{"n_layer": 14, "d_model": 192, "n_experts": 96, "experts_per_token": 6, "d_expert": 64, "d_shared_expert": 64, "activation": "xielu", "moe_layers": [1, 2, 3, 4, 5, 6, 7, 8, 9, 10, 11, 12, 13], "router_score": "softmax", "normalize_top_k": false, "routed_scale": 5.66, "balance_loss": 0.00233, "balance_bias": false, "router_z_loss": 0.001, "init_std_router": 0.0302, "lr_router": 0.00104, "vocab_size": 32768, "norm": "rmsnorm", "norm_eps": 1e-07, "tie_embeddings": false, "optimizer": "muon", "lr": 0.0141, "beta1": 0.9, "grad_clip": 1.0, "batch_tokens": 65536, "seq_len": 1024, "train_tokens": 313600000, "steps": 4786, "dataset": "wikipedia_en"}
Below are experts of layer 11 (counted from 0) of a mixture-of-experts language model. Rows are named router (the router's row for the expert), down (a neuron's output weights, with its number) and show model dimensions 0-191. Each number is 500 + 40 x the weight over its row's rms, rounded and kept within 0 to 999. Numbers have three digits each.
Before each expert's rows: a language model's description of what the expert responds to; "comes before" lists some tokens at least twice as common just after its tokens as in all text. This comes from a sample of Wikipedia text that the model never trained on. Tokens count by the router's weight.

# expert 18
It responds to: Clause boundary punctuation. Commas, periods, semicolons and conjunctions (but, though, which, while, and) that end one clause and start the next.
comes before: "The ", "the ", "In ", "he ", "it ", "It "
router:517462570472473501495421495512479439478517442481500564492475426483486532541515577548441452530530468486480494519468539499458408565515547549495501464546576459432516491507484569507560523523470483442458490495519512463495561446575493560494442488470505553485474491506526538450547447557491575521470463560464419486522463372466476481502538507482489562563495453584570517493517529452492466547473464535511529503450466576473513565504510506510492532513506444471555475510513442523498458477489455442560491509555524505472482459575480492417456441546501510423520491501427461497483461456487504499
down1:435568453510476491470442496498500526509465478535450429540529471497512576565476492493535498553442469524507469478600506508491433522438510488427563515535538529526506548507496507457427528467515534520541499510515487522473414457482556472410507467463556524540475488442506508554595488496542510491514516414556458537537610574425531424459504480457538562526536484494471562475542518547498515599522506539434497465440571498467492425521551462522478501529489500500496496436475490503414504466484491461508533464539440528520439539455490526509530444459520514467559508530500471540507536453535476497

# expert 44
It responds to: Words before punctuation. Words and digits closing a field or phrase right before a colon, comma or parenthesis, such as Paris, Iran, Squadron, and Phylum, Kingdom in taxoboxes.
comes before: ") ", ")", ", ", "\n", ": ", "), "
router:523494555514471516554418544582453460469501393488529546559489495499394538487532544555464438501522547491495457539496528494524504488477493455496426437542551450454511554509514529440481496483454480500498496475467521493510535501565565525493466487438426542503471491490466543448504439498478510488455481532507424496476486475488446483488469524462518545537483500508537552461474535465430500550474501510429542484495428522488494498546575475540584476528497450512521465446649482560478505456519496466543567524491434444496571470518410457493520478522500459489494408523477470492478488420454497528
down0:518469519503481561525527546431519525483510492468549458551498531444558517434482500444479495533564428513549532540523457554436518501550497498472547463533512472468484430494570513425555446525546444406559516456491517511512503545573540507505549491417413488479485464473514452534493509465464489502514439543467447500459484471448481435478514469529501525505501542566570493522547537524575562571530437452519495498467503504469526469535495447537541512475528435505494509458509472509490545561540528497488507497455468504469469514443503444539486446592457494562534361422503486508515489531447477432

# expert 16
It responds to: Units after numbers. Unit and count nouns right after a number, such as km, mi, ft, kg, million, seats, minutes, in geography and statistics.
comes before: "(", "of ", "in ", "and ", "|", "for "
router:507516538540455489536477531543467534507477473440557510509431437538476532521550504557476479478509509516472403482533572532426456538490486566484471455544530505444555492493469594476489555488477465489471482502478555496532569498531573477465461521494385599477417524483477506491507535560507491459463510506515526498521510522450478501467515504475457471556550441614518484428419530506482498540496503553493523448473432519464458552496551512540565523527531512484557467481474505583500508448457492488540583526557498467470539492549494457482490500502506435417582459500488454424500485517514444460
down1:453513519512572547526510485474494500503463465464477510522467524482486359578493515502503499464500520523526563459568422515553501488451552513579542536480516554525582450476461571517539512489481508497470495580427482512511529566476475495481503510570481442501527528508521469511502470456480437565504534484519521504474502516417496488480468520430465562530464463516488490580398572478551538447515489494488493535479437443558512467509498481450475545480470431637421507518500481557525533450536517533495486472529544516556501456499536475522505425501505503490480518505553500418469444515462561437

# expert 12
It responds to: Location prepositions. Prepositions and separators that introduce a place or date, like in, of, at, near, and table pipes before city names.
comes before: "the ", "200", "201", "New ", "199", "198"
router:536467547502452465556437489489452465465441477491565522577426470466458500570497583501419447485549465465473485523594504480443482495489551517451494516547501476392555536490465539484556556509468466442483450500480545443558547483472481506472486516469463509439416506508454483502550457558501508472446504513488492533467489500446456450499536535493498510518537452515554523510435580431458435498501521530437517508486462524448484502504524506517492493538510450451570504433545476497537376489499450482584492526514495429474580433478477481488457488493521463471497467509503435487465521428473549528
down1:465504500496508518454515471513554519536442451534452523513470482576532538535486487504513568484461477460538452550468562546499544525441539567565518399469457510442439475389468498499457487573497458446497485532495542536466470508456421427490509541489501462533462500506468477465470484554494397489470464472547463445520485477497556533492543466488479482474550496503499492537415556521548509508501443525522521518522580483503527457477488531496533599468467500620447503523461523560541519418484528518534453498484558477505551464513535540536485547491479577472494449459593510506447495559486454538

# expert 31
It responds to: Common noun stems. Common nouns or their first pieces after an article or possessive, such as season, life, album, upris-ing, circum-cision.
comes before: ", ", ". ", ".", "-", "'", "ation"
router:500481522497436416510483536537474491484494415498509552521485515480443533544512487543499432464537500483473458493502509529486505568530523503483483397515560450476494535533499547455497503501384468513519477475497548485554510473497560508492505498461430547441471579431419489462557522488448592483470469521489483545501512490504458454451531574518492509530493425539535507480450522479457505541453457514477516497510453579503440536525514515567568508550616452497515487411541441484506492508462461474495505587563432465471492481548432443454520484500513471504527483575456516442442487474434473543
down0:463495501462493447470527537499524531408511499532543509481494457458556520535460460499499542519545493480524537540567499475521519455441524556461410491527495462592515411505426485513552437499550484498466470443510507460432510561498453546510525459521552474482542503452512538546487525478484472499398586526527543468531547510501443529509511468516481435489469538494453441471476526625511477453519504461515583529504488537492499537478476459536438461485558471538509497415504557448521524503494540480498550470488521508500519486575478563498440515609537550487506541563550405425476494500455510471

# expert 2
It responds to: Numbers in tables. Numbers, mostly the final number of a date, score or value, in tables and stat lines, such as round of 16, December 9, 7–20.
comes before: "| ", "|", "and ", "by ", "in ", "to "
router:532468539520464431523454535574475437414442472468548513557505513465468550522523560511432454527511530446448415552497531568474464528515503500471414470526562465466535549551509558472523505486432506514421524484484566508568561454572548517480497494460484540435465524436481556484515445549485520463483457540483496517522522443476452438464533494483484546512565424543497515478523556464437446573450512468495523480427455515432474529520535454516514564535514410478497479445544472559524487469474495498521529512534494431518509432513438488469472438512478450459579490487479512509483524498478468503
down1:480500418423507518501476560490542468502456480514494510511537524555413462546540530515550478497493498519477390531477499460473479576490475483562461482520582505519580531471464476506499584518516424530433473468540508441543458453464495510485482493407528486478416478405502528533483537431461502538497521559489423506516480496440443517546538552487433497468529534455520536514395565483465508392546499531451488479500435511477486488541518553515545448473506512447492493491416506514474518514499442464501534483515503493543517523494391464502531510491526532480576508541520514470430438466507479510

# expert 49
It responds to: Quantities and list ends. Numbers, units and nouns in measurements or at the end of coordinated lists, such as 000, million, m, older, green.
comes before: "of ", "and ", "in ", "(", "to ", "for "
router:480483503518498517530451530532517476482481502485529540532478471498433504516494527552420483479543530452510450543567534521525415505514507502526464452548557502454507523543513554477519507494459499491432496487438534434545543413611531527472486503488466583496505480411476563528522496532544518533525477540464478564492531472467479439454524490451479520557548446593537514409507543495510488570486487522439577450477451527467496508516492476593514569497550453501548393442533492552557467480517488474565558531529464471476531483484477505543484472509497433414552489554438532427463491498480471508
down0:471533506534534495495539381431488418492417502457445517467493494477416542474449473501470514511546508503488575507497534478587439408510427574458505503421465504407558552474502487471453507515419471456504531486513565491551514545510474483481466468540511464549492555539464457430463478527495486499449510562513576516533557454471506483510495496581516517505509443431506474524473504485489489506459465488504461537559537577493498531568483440448489497505446495455550501483507480487522618510520465493438465497475458450536498513499490507437535410436557450512479495497526491536511489547468461523

# expert 39
It responds to: Markup and chemical strings. Line breaks, brackets and markup in tables, coordinates and chemical identifiers, such as table separator rows, ^{, InChI parentheses, heading ==.
comes before: "\n", "- ", "\n\n", "°", "2", "′"
router:547490526485407516612471541502391488467448459462530530483473385457486528463506503498472482500530513466504503501539486512479511505511538513529459418522562468445509538519515493480510519479451471530498411484526537494493554471545544543416438482458502513474496528523478579503491491564456478447497511567422495476572505472430529534509514590503482576524484507533569497498506509458511496512500491504509484467472484506440446509476564534481514556509527454457546486470512486513488510384456527453626545494505531450467493488485472457500465421513477515466510430527505408452435496453481471569
down3:500521557540464547546484512488487505457438539422461531559525498476485582544529460514514467506535421487526501572494534532472468520540556493480504533536477468573431490475455569578563514548426514517572483465431613497522510504447523503426490538471464501424549439482509515462530495446463511444476450532502503546575531373532476496486452456542485516525460528543560479491517417490503490495452505503502467449462522468489491448449484533516483505504555477486551499450432458505387447489472528486494496530501512463522475498468465530491526473473527458528495459477550539439548435518481448568

# expert 25
It responds to: Verbs after subjects. Auxiliary and main verbs right after a sentence subject, mostly was, is, were, been, became, often in passive clauses.
comes before: "a ", "the ", "not ", "been ", "be ", "also "
router:495443538447463450540455508580393466450487482472501491588504474467527567552549583468493488501540486476443464507564506510502424528470571497515491464538523459489546523490451505513536517519460413459464454481473488449509596489530483566507459459491470542470501534518418546466522497564478475459464455505453478504530496457472495493504546534510495518584524445515533509467462508456485489501483481523507466487426491520409442568511463441541500586518492448516501439508499464504571442521468529443527537545568482496469496453551418495427441476511416451463504465540493486480508485502431494567
down4:573462463517484497531481484502467462472534503534519476487478515624478515529482482473514499470493468509535496544526412570503479522471535511488551519469502394520471515584521616480494464454540515486501482596550445430474490495555553487507434485511492488517519538527468472548581570519481531511587463531501586509494460460480538606515599516521459506502480528552486442551475466532522507472553524601530522490474518443502590492548491460481504554492439542489491411443529481525501513526479522455477511501532544519512467539520581538506530497461497514575492556462531510499479466570494519504

# expert 22
It responds to: Plural nouns, group words. Plural nouns for people or things, often the object or subject of a verb, such as members, teams, players, them, contenders.
comes before: "in ", "and ", "to ", "of ", "for ", "with "
router:512433532427479479494445547541453470461473450492492508578470468481501548556574580469479505489519484455482477490495548504511406516543522535468474465543511472499510509492439574496550576498486457510500466497498548423523598415528570547509482458471453516457506522495431496458546516598505528390506467535487483486536501462497473414435525523485481502524531420543565505396439497489487480508450514557504470505500522499459445550544499494541494520568553377492530485497514520549503470498499480476552515568539492485501523477532476496481486505518444496463526471496390475520505484471501430492
down5:543494543559473515517493461528528481567517530533523473528521562523473507534510532530568548468579568515525460535418476549562576480557501486552538569457499491541497541533501509518557555416496447472469515484483445532510499447531462605493507501534506524512486471541480518480509504496556499513570449521469492489469498464498480526444462568408557576526508508462446458532494505492515619518434472463524504469419535517528551494516469554445551556536433490514543584516560476502520573468507504592473480473441544541512487450541555536437522528516521518486460494514490552504573478505491440472

# expert 28
It responds to: Table header cells. Cells and pipes in wiki tables, especially header words and numbers in election and results tables, such as Candidate, Votes, Spent, Total.
comes before: "| ", " ", "|", "(", "Votes ", "Candidate "
router:576531519509501469555488519481466493499472523483483540461494449499424557469521518521505513486500456529450498506497542511490475520488483519505441495538538438499516519517504536480515603470514470500480468474437512492514568432573585523510370557471463603423491507466446575432576499488482510518465445543527502506565478431397426503485531527470513528593490461593537545461500518461440482509519491509486504428455493520445460501493535460489511494514515470491525480470583443510496476469474444498563552515499507452504566483494493477512447425522467503509538422559490489496469535399478524520
down0:538432442461564530513455554503417535541502517568497526520492432522470551521448526466476476497520490497499486530489506562499525509513527451498486479552497527436501520514416514520503606482466405479501488477488449505591473413528510528560504555497529461434455517486432470556515452509501486479574468512491494505450500491549454509461523464534571504438509579457477475491440427529522556551513517506487460515420505548441615532495414459512562533522462490432496574465508509470423498521483520482471522531442503497479545510530477540555528524515427505510453501545516449512479506581443508541

# expert 41
It responds to: Word-end suffix pieces. Final pieces finishing long or technical words and names, such as Papers, Prohibition, Steindachner, Strikeforce, -ization, plus some year prefixes.
comes before: "| ", "of ", ", ", ".", "ia ", "-"
router:539486522489472425540472513585476524491468445499554543531527491468448559528537556485406467511538505435443468509510507528512476518474499500477439480524522446434550538538507597461498524536417465509426493466485529508523515478557519558480497551457533572463460527406490545453519493500512531478490456543488483493509527458514471442430506537451504563549529435496494523417517540462414449579483534498503502477453461570428486519522552465530529532475533400485500531385525452536528484455487505492555507536533479422493510462489428463477465431494472436461517471491485451510475477509471484528
down0:582500492445505481467500481527525448447533563433567454519501585506537511570478573539481557472497473398533537506483456518542471463412481555561507512514458506527500505525547524488532467533540458526445537462531518502490541531469505512502432602479541496473501491528518496476495396514526462501489560466382466532499526514470569459415526415512474465518567442543521502495495515491471483517465519473491561498503557508441480455538486583485489483489503512525520512535443422548517455470481412553546451530517452540504524597566459492480535514494541491514422486519537481486476456511457486519

# expert 56
It responds to: Phrase-final nouns. Nouns and word endings closing a phrase right before a comma, period or line break, such as questions, votes, actor, School, Foundation.
comes before: ", ", ". ", "\n", ".", "\n\n", "; "
router:516495533504463452525444511594458470466488455472577566548486502469474559549503537506433456522550494427432446514535558556468445541449519489503424486558526457432532536535492571449511529526440496486405488469480556474544536466553523572478487508469484529434511536454457548452560471522505516450480451537468458522499498444504440458453509505468489540518560457509486525443503526475400485553458526475459507499430477568473478524538539470497563552501514401463500487431534449524508480486461496459553506534547464460508502431537439485497478462484457437443545460503470492488463485483483454518
down0:481429487440541512476419488503497516452501510538561494485431553483527440524527460530490470494516481521508530547444466462467461591474519480461487472514525507494539487519515397459554531547554485485535500501535500469481547591467432483452453503447510514499462493501507462551443533391560500479445528452483481560505526590521514489506551549594519514506494454423533460505492499520543532503415483435526577562500619512513443508450487533458501492458533571514470488551457555504531454592463447482464488528513450448522517523518449528550499556519495493558517500515560489466463483490484457450

# expert 60
It responds to: Word endings, common nouns. Final pieces of names and words before a possessive or punctuation, like Bri-an's, China's, plus common nouns such as world, father.
comes before: ", ", "'", ". ", "\" ", "-", "."
router:493493519458451500552460560557504468497479449466562495479477510421476492516530549530513489485556507457510484524479573514488470557453495469470455437491593445493515571553472537425483535476457488467447510486454555484569524512478556542464477474433468491494502491437494510503511474516441612461534472527542516543516484448448488437480574579478428552516546441482513524460491506505426496560486490521439558520516472542489444526512559475536567555491539489470510453481573519539488485449448429478530528538509450405484483484571431490486510497512467479483519509552430499403467458473490440531
down1:475491434574516452474538541503491503488568506515524533496533547500550490491481516467454507517485532528487446442500471581539469509515477471532454524503539550490489541438511470509531537546519484526482510493464529549523458457545530515475453495454540430535527403525510493440531515494567523505528461552433587556565493515506494567428491536564547493462555570478514452538465461520539556582446507485433456474544457566487514486458492463412477487456464518432444506474597506544550499418524459452548480515487467523494420458481473538559538450463505497498489468460529594552479499538449448538